config = dict(
    n_layer=18,
    d_model=128,
    n_experts=128,
    experts_per_token=8,
    d_expert=32,
    d_shared_expert=64,
    activation='swiglu',
    moe_layers=[2, 3, 4, 5, 6, 7, 8, 9, 10, 11, 12, 13, 14, 15, 16, 17],
    router_score='softmax',
    normalize_top_k=True,
    routed_scale=1.0,
    balance_loss=0.00513,
    balance_bias=False,
    router_logit_norm=2.0,
    init_std_router=0.0311,
    lr_router=0.000807,
    vocab_size=2048,
    norm='rmsnorm',
    norm_eps=1e-06,
    tie_embeddings='early',
    optimizer='muon_variant',
    lr=0.00912,
    beta1=0.93,
    batch_tokens=[65536, 131072, 262144],
    seq_len=1024,
    train_tokens=616700000,
    steps=4062,
    dataset='wikipedia_en',
)
Below are experts of layer 4 (counted from 0) of a mixture-of-experts language model. Rows are named gate (a neuron's input weights, with its number), up (a neuron's input weights, with its number), down (a neuron's output weights, with its number) and show model dimensions 64-127. Each number is 200 + 40 x the weight over its row's rms, rounded and kept within 0 to 999.
Before each expert's rows: a language model's description of what the expert responds to. This comes from a sample of Wikipedia text that the model never trained on.

# expert 37
What it handles: Name-internal fragments. Inner fragments of names and rare words, especially se, f, s, qu, as in Chelsea, Lindsey, referred, illegitimate, Chryseobacterium.
gate0,176,152,265,169,268,203,192,152,261,195,185,157,129,207,234,183,205,250,271,224,116,267,171,197,220,237,187,151,198,171,158,175,197,246,247,201,270,195,175,221,191,218,198,229,176,287,182,226,200,185,179,182,135,107,223,200,202,155,199,175,195,237,209,194
up0,256,270,203,204,124,216,222,193,116,168,275,163,246,187,174,216,194,145,151,173,269,141,202,206,289,192,243,226,177,239,309,187,200,179,194,205,216,272,234,172,205,172,188,174,162,145,243,182,224,188,214,213,200,251,198,159,238,166,194,225,187,163,221,213
down0,229,211,177,235,251,190,222,234,188,211,224,210,225,227,146,157,181,213,240,181,171,206,230,213,181,205,212,225,184,244,229,207,181,97,112,237,176,218,232,268,223,173,193,210,174,221,191,229,188,226,173,240,179,234,221,227,230,188,224,247,205,145,213,251

# expert 36
What it handles: It/it and Italy. Pronoun It/it at clause start and the It of Italy or Italian, plus short name pieces like Cong-o, O-klahoma.
gate0,168,204,228,170,193,210,142,216,189,194,213,226,149,161,205,241,197,217,154,108,169,134,256,184,186,167,159,223,228,193,245,203,191,165,153,202,199,188,226,165,232,247,192,187,228,225,219,155,253,227,179,185,246,212,223,241,169,163,176,238,242,212,224,214
up0,155,197,220,183,178,205,226,224,176,273,169,143,141,249,186,193,260,223,161,276,277,149,205,180,221,140,160,266,246,223,178,197,248,203,181,173,159,245,187,232,186,144,175,200,216,156,78,187,189,160,182,99,209,227,176,197,146,193,166,218,194,224,200,161
down0,150,262,161,211,174,196,141,205,195,217,243,215,209,234,188,159,171,248,259,133,159,177,154,172,169,162,230,132,218,214,287,149,140,176,193,239,167,248,206,169,249,220,187,191,205,227,223,206,168,169,174,237,256,184,218,213,163,178,246,190,274,206,143,217

# expert 57
What it handles: Name-internal pieces. Inner syllables of names and words in lists and tables, like Awami, Chellamma, wrestler, plus nomination words (nominated, candidate, film).
gate0,152,158,108,182,272,221,142,345,209,179,201,232,127,228,144,209,202,226,247,183,186,207,147,211,198,209,178,187,120,162,199,213,176,256,238,161,237,288,215,200,151,205,280,225,225,173,256,144,220,224,179,202,207,206,173,280,220,233,172,152,163,154,176,270
up0,240,184,267,219,276,195,131,254,167,171,183,175,206,136,271,201,213,157,253,147,258,220,225,249,236,193,166,101,285,248,230,207,209,141,243,225,245,147,167,194,165,225,161,249,168,158,195,160,223,184,249,181,137,133,168,187,253,253,190,170,186,206,218,178
down0,217,205,175,226,177,223,202,146,151,173,249,200,224,224,243,220,185,139,230,207,184,236,205,235,188,192,139,171,189,160,182,179,150,236,213,154,261,172,238,290,211,224,209,91,248,264,280,242,188,192,165,149,226,194,229,218,220,260,205,241,154,209,233,249

# expert 51
What it handles: Verb pieces, appear. Verb stems and inflection pieces like appear, rejoin, have, go, overlook, plus the invisible marker after coordinates.
gate0,168,225,177,210,198,236,166,260,146,247,221,138,222,289,188,211,125,133,172,229,144,170,192,203,251,238,193,227,222,104,209,218,210,238,198,148,248,233,235,216,172,212,260,276,252,160,231,261,217,203,217,211,204,195,287,215,123,219,193,189,157,201,180,303
up0,213,169,146,200,190,178,171,228,163,227,222,203,236,206,175,268,147,188,243,191,199,149,245,251,206,264,181,294,279,82,165,186,287,188,190,193,275,206,240,225,210,218,270,195,230,224,206,223,191,243,227,248,271,238,228,224,194,200,188,237,239,209,183,321
down0,219,157,238,200,165,253,204,165,221,202,238,221,167,223,184,207,235,243,253,233,249,178,245,213,266,219,260,218,270,156,163,243,223,250,197,203,208,208,188,235,156,247,181,161,139,186,181,155,161,232,222,165,298,159,225,276,214,217,143,202,169,180,153,214

# expert 3
What it handles: Noun suffixes, coordinate minutes. Word-final derivational suffixes such as -ology, -ment, -ics, -ium, plus the minute sign in coordinate strings like 35°51′15″N.
gate0,170,163,176,191,168,182,206,213,268,209,206,205,208,223,204,219,221,224,263,173,247,248,217,203,304,202,168,134,176,140,148,186,215,218,249,170,199,215,208,239,214,271,174,291,292,199,212,239,182,223,215,264,249,156,192,171,229,240,163,166,107,200,268,186
up0,200,205,87,221,134,176,243,216,210,215,234,178,144,215,255,240,100,254,201,147,205,219,198,126,135,188,180,191,195,165,176,261,234,281,235,255,214,270,286,155,211,193,195,248,185,135,131,230,208,139,169,177,177,176,168,215,279,233,157,193,187,194,177,217
down0,207,233,149,103,262,178,155,257,225,210,205,174,216,224,127,156,217,259,216,194,182,229,237,211,219,195,175,182,174,258,204,241,197,136,184,183,251,212,160,272,273,159,168,205,189,151,186,184,169,210,109,187,250,236,222,199,204,214,187,187,236,212,225,146

# expert 29
What it handles: Digits after periods. Digits after a period or dash in version numbers, times and scores, such as 3.1, 1:23:47, Season 1, 17.74; also sentence-final periods.
gate0,199,192,216,237,178,237,185,160,203,207,153,199,165,172,257,227,219,222,246,223,174,243,252,139,126,199,85,208,222,252,194,221,225,199,130,267,238,200,247,207,239,230,175,218,160,210,230,201,137,136,233,166,262,112,226,242,247,161,167,236,175,221,207,210
up0,206,215,198,218,214,217,179,258,195,190,239,172,225,190,163,187,196,201,188,227,243,164,163,276,283,223,342,200,182,139,212,174,182,249,225,184,162,179,176,190,153,175,218,183,225,189,123,171,270,244,169,216,154,282,197,165,185,257,256,175,211,202,183,231
down0,240,244,195,272,239,195,232,213,298,230,234,178,188,190,203,168,235,177,206,246,265,199,230,216,151,204,137,172,165,185,273,221,228,220,182,203,211,211,174,242,186,179,218,179,190,253,184,181,182,199,175,229,226,196,234,222,223,137,197,195,219,250,214,153

# expert 34
What it handles: Vowel-initial capital pieces. Word pieces in capitalized names and terms starting with a vowel, such as E, O, Al, Or, Est-ab-lished, Emir-ates, Oper-ation.
gate0,192,188,140,238,190,232,169,174,268,258,225,195,131,252,240,265,235,150,194,213,205,190,193,276,190,186,256,150,183,213,216,167,131,144,186,225,180,172,206,229,192,103,170,229,194,229,270,211,129,223,229,189,236,152,166,294,228,265,166,181,217,214,213,271
up0,251,212,222,166,203,207,181,235,163,277,231,271,170,144,211,186,217,256,178,141,157,195,205,157,274,215,174,176,202,203,228,189,146,174,217,175,227,185,203,190,219,253,203,222,165,140,176,235,155,217,215,223,266,225,213,104,130,189,206,270,228,228,207,190
down0,164,143,209,169,215,230,188,255,154,178,183,228,179,161,169,186,217,191,226,239,149,209,163,237,208,183,208,269,221,120,125,189,207,254,171,243,183,204,252,111,230,213,248,271,154,159,235,192,224,198,242,156,266,218,184,165,169,305,230,252,209,210,242,250

# expert 52
What it handles: Spaces and century digits. Blank table cells and spaces before numbers, and century digits 19, 18, 20 that begin years, especially death years after dashes.
gate0,273,214,196,281,219,222,214,221,173,249,137,124,194,169,138,209,183,150,175,228,237,261,244,166,238,224,228,199,227,245,249,171,168,129,143,172,169,233,183,197,250,167,142,250,125,225,130,153,181,169,164,201,209,222,97,263,152,257,166,190,231,258,188,186
up0,78,235,147,236,225,209,251,226,225,190,199,270,274,187,217,169,147,164,172,205,276,168,170,284,146,192,214,197,144,183,135,319,237,263,202,220,175,234,207,216,227,219,287,174,229,198,222,244,184,246,229,225,209,195,224,144,233,169,194,224,191,228,252,178
down0,197,231,234,197,210,232,200,172,168,261,206,223,169,209,234,207,242,238,254,240,184,241,183,226,238,248,177,179,168,202,154,217,248,163,157,237,214,197,238,201,197,169,180,220,134,233,141,131,214,116,205,218,243,137,247,221,205,171,162,202,192,154,192,172

# expert 19
What it handles: Mid-word syllable pieces. Mid-word syllable pieces after a consonant, especially op, er, ot, old, ield, as in redeveloped, aerophones, peripherals, models.
gate0,159,282,238,210,177,195,197,181,198,242,186,183,224,232,233,202,226,215,162,151,190,243,207,273,235,178,189,248,183,169,192,189,192,212,148,152,123,220,209,227,235,158,192,170,205,177,204,176,195,172,215,184,185,241,157,160,166,228,187,240,105,273,235,161
up0,182,264,169,221,219,238,215,133,181,165,179,153,243,217,188,122,198,188,154,149,216,120,209,224,163,234,83,210,227,199,217,193,253,190,198,221,171,194,146,197,256,174,157,224,198,177,217,239,213,250,122,240,195,203,179,193,192,244,276,142,248,210,201,266
down0,143,153,233,203,244,182,195,213,230,231,205,184,172,189,178,192,178,190,232,182,242,238,217,221,193,143,202,152,221,175,188,123,134,214,189,182,188,152,237,136,239,238,153,164,225,261,274,182,235,177,241,227,150,208,228,150,201,197,160,248,228,202,231,163

# expert 17
What it handles: Numbers in data. Whole-number parts after a space, slash or parenthesis in coordinates, tables and measurements, such as 51.048, (48 mi), 23rd.
gate0,248,205,196,218,194,240,152,231,161,166,159,265,116,212,202,140,229,265,208,205,188,240,297,117,180,208,218,181,203,187,204,291,181,254,205,253,212,296,193,209,138,179,116,156,133,202,249,242,224,195,198,258,164,156,274,212,201,126,180,232,105,162,205,191
up0,274,206,224,223,189,227,149,239,172,134,132,278,113,222,205,128,263,281,197,153,192,258,300,136,155,224,195,205,192,171,206,297,152,256,188,261,194,287,207,194,140,204,133,181,135,198,246,246,218,186,179,272,156,178,255,206,187,138,178,248,120,161,232,194
down0,293,215,237,209,190,176,253,183,228,216,282,145,232,174,208,216,207,161,230,215,168,216,273,199,177,203,246,201,209,97,262,186,124,146,206,137,167,276,200,212,154,246,305,209,128,221,146,244,172,183,234,227,140,248,207,212,210,217,197,200,197,163,173,230

# expert 2
What it handles: Table separators, verb suffixes. Mid-row pipe separators in wiki tables of stats and results, plus verb endings like -ing, -ed, -ated, and semicolons.
gate0,142,236,217,193,199,160,217,171,232,250,204,215,280,114,192,184,203,143,236,233,215,251,206,214,188,149,222,185,186,191,171,118,198,230,232,179,154,224,160,234,152,127,236,166,302,168,204,159,125,148,218,207,232,210,213,268,175,195,209,215,242,236,229,222
up0,240,184,211,227,282,160,165,194,195,171,226,173,164,158,217,185,189,154,209,228,213,242,191,197,208,92,168,187,201,181,135,136,241,253,193,213,167,199,175,244,236,213,219,199,196,185,190,207,222,207,259,212,189,216,241,287,177,279,251,212,267,194,180,117
down0,214,235,183,263,157,249,230,210,187,172,189,159,186,195,176,112,178,219,214,163,195,126,239,213,180,268,197,232,169,171,201,207,206,129,238,248,143,189,265,179,225,223,98,214,228,237,196,184,233,192,221,139,223,203,223,210,205,146,174,156,193,228,158,225

# expert 38
What it handles: Word-internal middle pieces. Middle subword pieces inside longer words, usually followed by a suffix, such as rec-og-nizable, app-ly, headqu-ar-ters, prer-og-atives.
gate0,189,184,235,162,221,148,177,200,131,171,283,201,244,209,214,193,219,176,170,172,184,222,245,164,140,234,159,130,213,193,159,201,150,226,183,211,229,284,200,223,235,166,235,229,246,233,175,149,221,237,243,272,240,158,134,229,164,204,216,188,199,165,165,171
up0,250,178,228,282,191,221,251,167,200,227,212,192,198,196,133,206,174,279,184,244,167,234,212,180,266,167,251,191,181,192,246,225,266,183,204,171,164,211,225,203,212,185,241,214,179,147,177,248,197,183,211,111,167,264,260,147,190,138,221,255,205,172,239,315
down0,183,206,254,199,170,184,279,163,278,186,207,181,139,174,211,235,246,209,211,170,280,264,169,219,122,167,264,294,255,202,264,181,231,215,260,290,179,149,197,231,187,196,238,245,155,191,243,205,232,178,147,215,167,207,226,147,192,189,150,151,231,199,147,180

# expert 54
What it handles: Surname and word endings. Final pieces of surnames and words, such as man, son, ley, ous, y, ess, as in Hedman, Thompson, famous.
gate0,178,184,274,237,164,200,144,212,206,218,163,201,144,220,148,165,164,165,162,255,149,242,244,253,229,137,253,190,180,143,198,204,270,131,216,182,211,228,152,201,200,209,227,201,267,118,183,228,187,185,212,255,186,198,203,142,216,176,198,187,136,225,215,192
up0,221,145,163,203,206,205,182,266,227,217,166,171,161,183,277,220,237,238,228,219,279,143,135,217,265,211,164,174,174,227,123,217,208,216,238,190,146,220,242,194,240,157,248,208,132,168,230,166,193,211,176,180,295,174,202,226,181,162,142,228,188,126,298,202
down0,178,160,177,152,221,194,176,202,119,92,136,164,253,281,151,251,180,247,143,190,167,233,232,172,225,220,247,207,185,244,153,188,173,198,151,217,152,162,208,217,137,248,211,202,217,148,253,250,152,214,162,174,124,214,202,155,202,204,234,231,161,269,223,165

# expert 43
What it handles: Auxiliaries and verb stems. Auxiliaries and modals before a verb or been, such as has, had, is, may, can, plus stems prov, pre, dec, and post.
gate0,250,234,304,124,189,228,214,193,269,210,173,188,215,231,189,231,163,169,113,207,189,170,203,184,195,196,185,165,183,172,273,255,223,158,251,142,205,110,135,188,134,180,190,181,200,138,171,240,220,237,203,210,164,114,229,202,185,211,152,183,205,168,256,217
up0,138,212,220,201,221,181,160,121,225,237,217,261,201,206,227,240,265,133,177,264,266,216,235,184,132,166,178,175,192,190,255,255,162,177,214,172,286,254,196,128,159,181,165,219,190,192,179,180,221,197,179,223,116,227,248,211,111,174,183,188,118,259,204,165
down0,177,176,226,200,99,163,143,230,267,197,258,217,235,162,255,221,174,234,195,144,214,277,182,190,209,200,191,203,226,206,251,173,186,136,187,122,215,200,80,263,140,178,215,163,198,143,199,146,178,187,171,160,198,195,142,212,267,188,217,153,235,246,238,237

# expert 32
What it handles: Lowercase word-initial letters. Single lowercase letters opening a split common noun or verb after the or an adjective, such as r(unning), b(iplane), c(ategory).
gate0,164,125,251,223,166,166,178,197,195,135,150,148,316,173,257,178,243,233,232,220,171,180,158,160,190,186,226,169,245,249,186,140,172,232,162,198,143,139,183,221,196,160,182,232,130,215,208,204,202,234,154,215,199,147,231,147,180,189,216,166,199,129,127,178
up0,189,234,144,201,228,170,206,195,193,277,222,239,144,215,204,200,126,157,178,210,204,218,266,238,213,181,149,205,213,145,286,281,192,185,200,262,287,273,230,205,152,207,219,146,285,189,170,201,208,144,216,187,169,250,219,214,235,196,173,218,176,260,221,184
down0,230,193,215,186,153,114,215,235,177,253,216,249,137,262,151,186,235,129,220,169,179,148,252,162,248,203,123,157,193,213,193,173,272,258,200,181,257,271,135,171,196,151,211,230,212,198,109,202,322,182,182,272,251,157,239,241,246,238,240,176,206,187,188,195

# expert 9
What it handles: Word-second pieces, "ended up". Mid-word pieces after a first letter or two, like C-ree-k, d-ail-y, and "up" in phrasal verbs such as ended up or end up.
gate0,163,237,220,193,195,195,212,115,234,222,175,162,214,251,250,194,221,241,206,178,178,187,161,181,244,229,206,224,257,184,205,284,293,217,181,214,136,244,306,261,207,230,180,258,181,137,239,226,151,249,192,255,182,175,214,193,170,112,193,227,224,202,192,186
up0,251,141,187,175,232,160,147,276,208,173,284,233,137,266,243,197,236,147,178,190,226,233,290,235,243,191,215,175,125,189,237,170,201,186,120,151,235,196,186,164,228,200,242,180,163,247,141,220,236,244,173,119,191,238,215,210,209,190,239,219,156,223,181,192
down0,181,183,258,179,180,166,184,145,178,214,190,144,150,288,190,213,212,200,257,236,242,119,160,153,178,196,240,207,246,241,198,176,135,235,173,157,214,198,214,139,244,158,183,177,124,235,198,139,229,248,143,126,206,235,200,241,127,192,251,134,205,186,181,174

# expert 61
What it handles: Final letter a. Word-final a and similar vowel endings closing names, places and taxa, as in Africa, Florida, Augusta, Carolina, rufa, plus decimal digits.
gate0,211,160,158,225,232,164,133,268,227,144,186,330,252,161,202,168,185,228,210,232,179,195,229,78,207,206,193,199,180,271,205,255,178,252,186,223,235,135,209,199,208,222,235,133,156,227,261,224,234,186,186,220,199,171,229,154,256,253,123,179,182,158,123,256
up0,211,133,192,230,180,254,179,126,268,218,189,190,234,181,192,194,195,245,201,215,227,214,135,213,244,219,171,181,125,254,197,197,237,229,197,238,273,169,197,130,195,191,199,199,145,163,191,220,313,202,141,206,179,156,174,170,258,242,102,178,170,147,203,216
down0,154,245,132,297,201,217,167,144,152,213,224,217,184,185,185,184,182,181,220,179,237,230,188,203,250,182,217,292,259,206,206,205,194,169,220,229,272,207,297,198,172,217,217,189,128,188,217,130,147,194,229,213,203,244,217,154,229,252,199,150,222,145,230,213

# expert 21
What it handles: Adverb -ly, -ize pieces. Word-final suffix pieces, mostly adverb -ly endings (naturally, solely, quickly) and -iz- in verbs like normalizing, utilizes.
gate0,173,234,170,206,234,212,189,255,187,240,189,241,209,184,228,201,125,187,182,234,155,261,182,193,185,222,241,148,238,133,228,255,232,151,139,217,174,165,245,240,235,212,263,305,250,230,145,179,230,176,241,220,216,131,141,154,227,242,226,201,160,302,223,153
up0,226,133,210,199,133,257,214,191,204,205,139,180,183,194,144,236,236,235,200,168,253,256,199,174,235,194,199,232,188,248,189,202,197,232,148,231,201,247,179,193,170,180,202,237,249,141,276,190,110,197,234,132,168,238,192,231,206,120,147,137,174,238,188,166
down0,172,193,194,212,166,171,241,276,222,244,229,183,206,172,207,195,232,140,162,213,205,202,283,122,201,230,156,186,271,225,239,212,161,250,233,184,248,151,271,224,165,170,196,168,278,247,244,212,125,279,217,156,199,227,196,257,269,234,166,164,216,208,242,218

# expert 40
What it handles: Word-final suffixes. Word-ending suffixes such as -est in biggest and busiest, -al, -tal, -ility, -ball, plus stray marks like BOM characters and slashes.
gate0,90,205,277,207,167,217,214,171,179,251,183,257,86,225,199,242,214,150,198,244,260,200,220,197,201,160,150,185,222,233,244,168,192,185,176,186,176,250,189,212,210,238,144,209,201,148,129,178,177,142,177,227,184,258,146,202,204,132,226,167,197,241,244,232
up0,286,224,203,193,201,204,204,177,202,254,255,186,286,156,230,187,221,201,110,192,176,150,186,217,201,180,205,190,265,191,194,222,203,225,186,172,181,198,228,284,262,212,214,109,209,188,318,216,173,261,211,127,171,87,241,158,136,232,239,212,203,213,180,235
down0,263,156,257,123,175,268,258,191,215,188,221,207,154,165,222,248,230,173,214,224,199,166,240,116,220,228,192,183,129,189,225,129,223,214,165,195,164,220,175,206,182,238,173,170,185,262,176,102,249,220,221,208,214,241,336,180,204,180,234,185,186,128,200,163

# expert 18
What it handles: Space before numbers. Standalone space tokens, mostly in tables and lists or before numbers and years, such as from 26, on 9 April.
gate0,142,176,273,228,208,167,212,245,111,255,206,170,266,245,198,220,247,170,200,197,208,147,124,288,153,210,144,205,110,193,272,194,178,195,214,219,209,215,155,269,246,229,178,180,171,235,152,157,166,217,202,195,224,118,154,193,241,149,220,143,195,175,144,216
up0,198,236,227,206,222,145,251,260,175,180,180,134,107,180,210,259,212,236,171,274,179,161,222,228,158,220,259,199,186,180,177,165,212,203,124,192,160,198,220,163,121,180,247,174,236,175,242,209,194,122,165,154,217,243,226,196,202,174,125,194,279,219,196,247
down0,179,273,142,257,248,172,146,236,169,111,92,212,135,301,190,220,164,211,203,163,184,150,238,213,210,127,241,196,177,197,176,243,245,211,166,253,120,228,202,116,170,196,198,207,206,172,202,269,176,220,144,216,218,211,194,180,235,182,172,216,163,175,242,244

# expert 11
What it handles: Opening parentheses. Opening parentheses before abbreviations, years or marriage notes, such as (FCC), (m. 1959), (2004; also first letters of names or codes.
gate0,178,196,148,209,132,196,195,219,152,194,278,265,220,143,209,167,198,177,197,169,198,244,241,244,283,218,166,248,197,202,163,205,227,269,205,174,227,187,109,220,244,203,209,241,122,143,132,193,243,142,178,219,186,216,201,229,265,155,230,197,197,247,162,222
up0,234,269,129,269,225,220,173,283,182,141,302,276,179,149,179,188,238,158,176,103,173,233,224,196,199,167,222,259,210,244,166,268,154,273,125,187,176,196,144,233,210,204,211,151,172,167,172,179,158,138,214,196,226,191,194,136,223,212,185,155,197,214,190,252
down0,147,229,138,229,206,190,125,209,127,141,204,234,203,212,230,149,189,156,184,174,183,189,224,224,160,239,182,271,223,168,160,186,180,238,190,202,195,194,227,182,67,146,254,208,217,183,190,178,273,228,217,173,214,189,124,127,186,222,195,167,213,232,191,279

# expert 45
What it handles: Numbers in tables. Digits, plus and minus signs and percentages inside table cells, such as population change −16.5%, vote swings +4.48, league statistics.
gate0,163,200,248,224,240,227,152,165,222,302,281,195,199,220,114,187,187,192,188,210,187,267,192,169,232,276,200,239,191,134,141,196,238,206,167,207,267,161,228,181,245,186,249,262,160,160,180,259,211,238,265,191,149,163,189,167,130,211,246,194,182,158,147,200
up0,177,209,266,216,257,179,235,220,141,152,155,198,163,195,219,229,145,194,169,260,183,211,114,191,218,114,232,197,233,236,249,189,198,220,244,296,205,201,184,249,172,223,179,124,236,227,249,179,194,202,188,195,250,202,221,197,125,180,183,199,220,207,297,213
down0,219,236,244,219,238,208,184,202,260,276,239,191,169,197,212,216,172,218,201,181,292,200,208,162,175,253,225,211,171,259,187,222,245,204,163,275,252,233,238,141,140,188,166,244,186,173,207,219,165,103,247,138,143,218,217,309,169,210,218,190,199,181,213,196

# expert 23
What it handles: St- word starts. Word-initial St/st tokens and the pieces right after them, such as Studio, Stockport, structure, stage, plus start, stand, mark.
gate0,140,152,184,163,224,139,169,190,227,199,190,199,196,111,173,236,248,208,146,202,214,191,200,175,221,206,203,186,196,242,223,177,266,207,198,240,244,229,146,172,222,205,197,131,109,199,187,228,184,119,182,250,198,198,222,167,236,191,210,261,255,155,137,238
up0,170,154,189,186,249,156,161,181,224,192,194,171,172,107,181,206,257,204,172,183,236,221,186,258,255,210,249,213,279,227,226,168,258,252,210,210,222,215,178,163,175,228,193,126,147,263,195,197,189,95,203,213,223,181,219,197,219,202,229,210,220,154,126,270
down0,150,179,200,224,178,227,172,220,168,225,244,204,167,176,215,285,289,251,156,192,196,179,212,252,241,145,217,169,206,129,166,147,241,192,247,214,165,246,114,242,234,198,231,168,226,199,185,206,226,276,156,263,220,194,235,215,234,238,183,196,229,195,259,167

# expert 24
What it handles: Comm- and noun suffixes. Comm/comm in Committee, Commission, Command, plus noun and adjective suffixes like ity, ition, ist, ical, ian.
gate0,197,149,131,160,148,256,151,245,173,214,184,216,224,153,231,292,165,180,275,222,243,250,191,142,221,251,246,206,263,235,224,220,188,173,224,242,152,161,170,191,202,235,275,232,170,162,309,210,187,210,254,171,141,170,169,188,229,199,216,165,208,214,201,205
up0,246,202,145,160,191,186,226,191,216,202,219,234,246,147,263,117,211,220,162,218,136,220,172,197,183,211,156,234,266,228,220,228,174,144,214,142,176,170,155,240,161,206,161,217,116,195,241,209,169,205,211,178,248,189,242,130,217,196,232,118,205,253,171,176
down0,236,198,213,181,168,185,197,262,235,199,169,265,158,211,217,120,222,86,186,202,207,205,124,216,131,267,226,217,234,197,200,188,101,143,217,237,187,225,208,226,105,225,216,164,315,162,190,190,192,204,198,246,196,258,169,198,190,216,204,238,275,215,278,206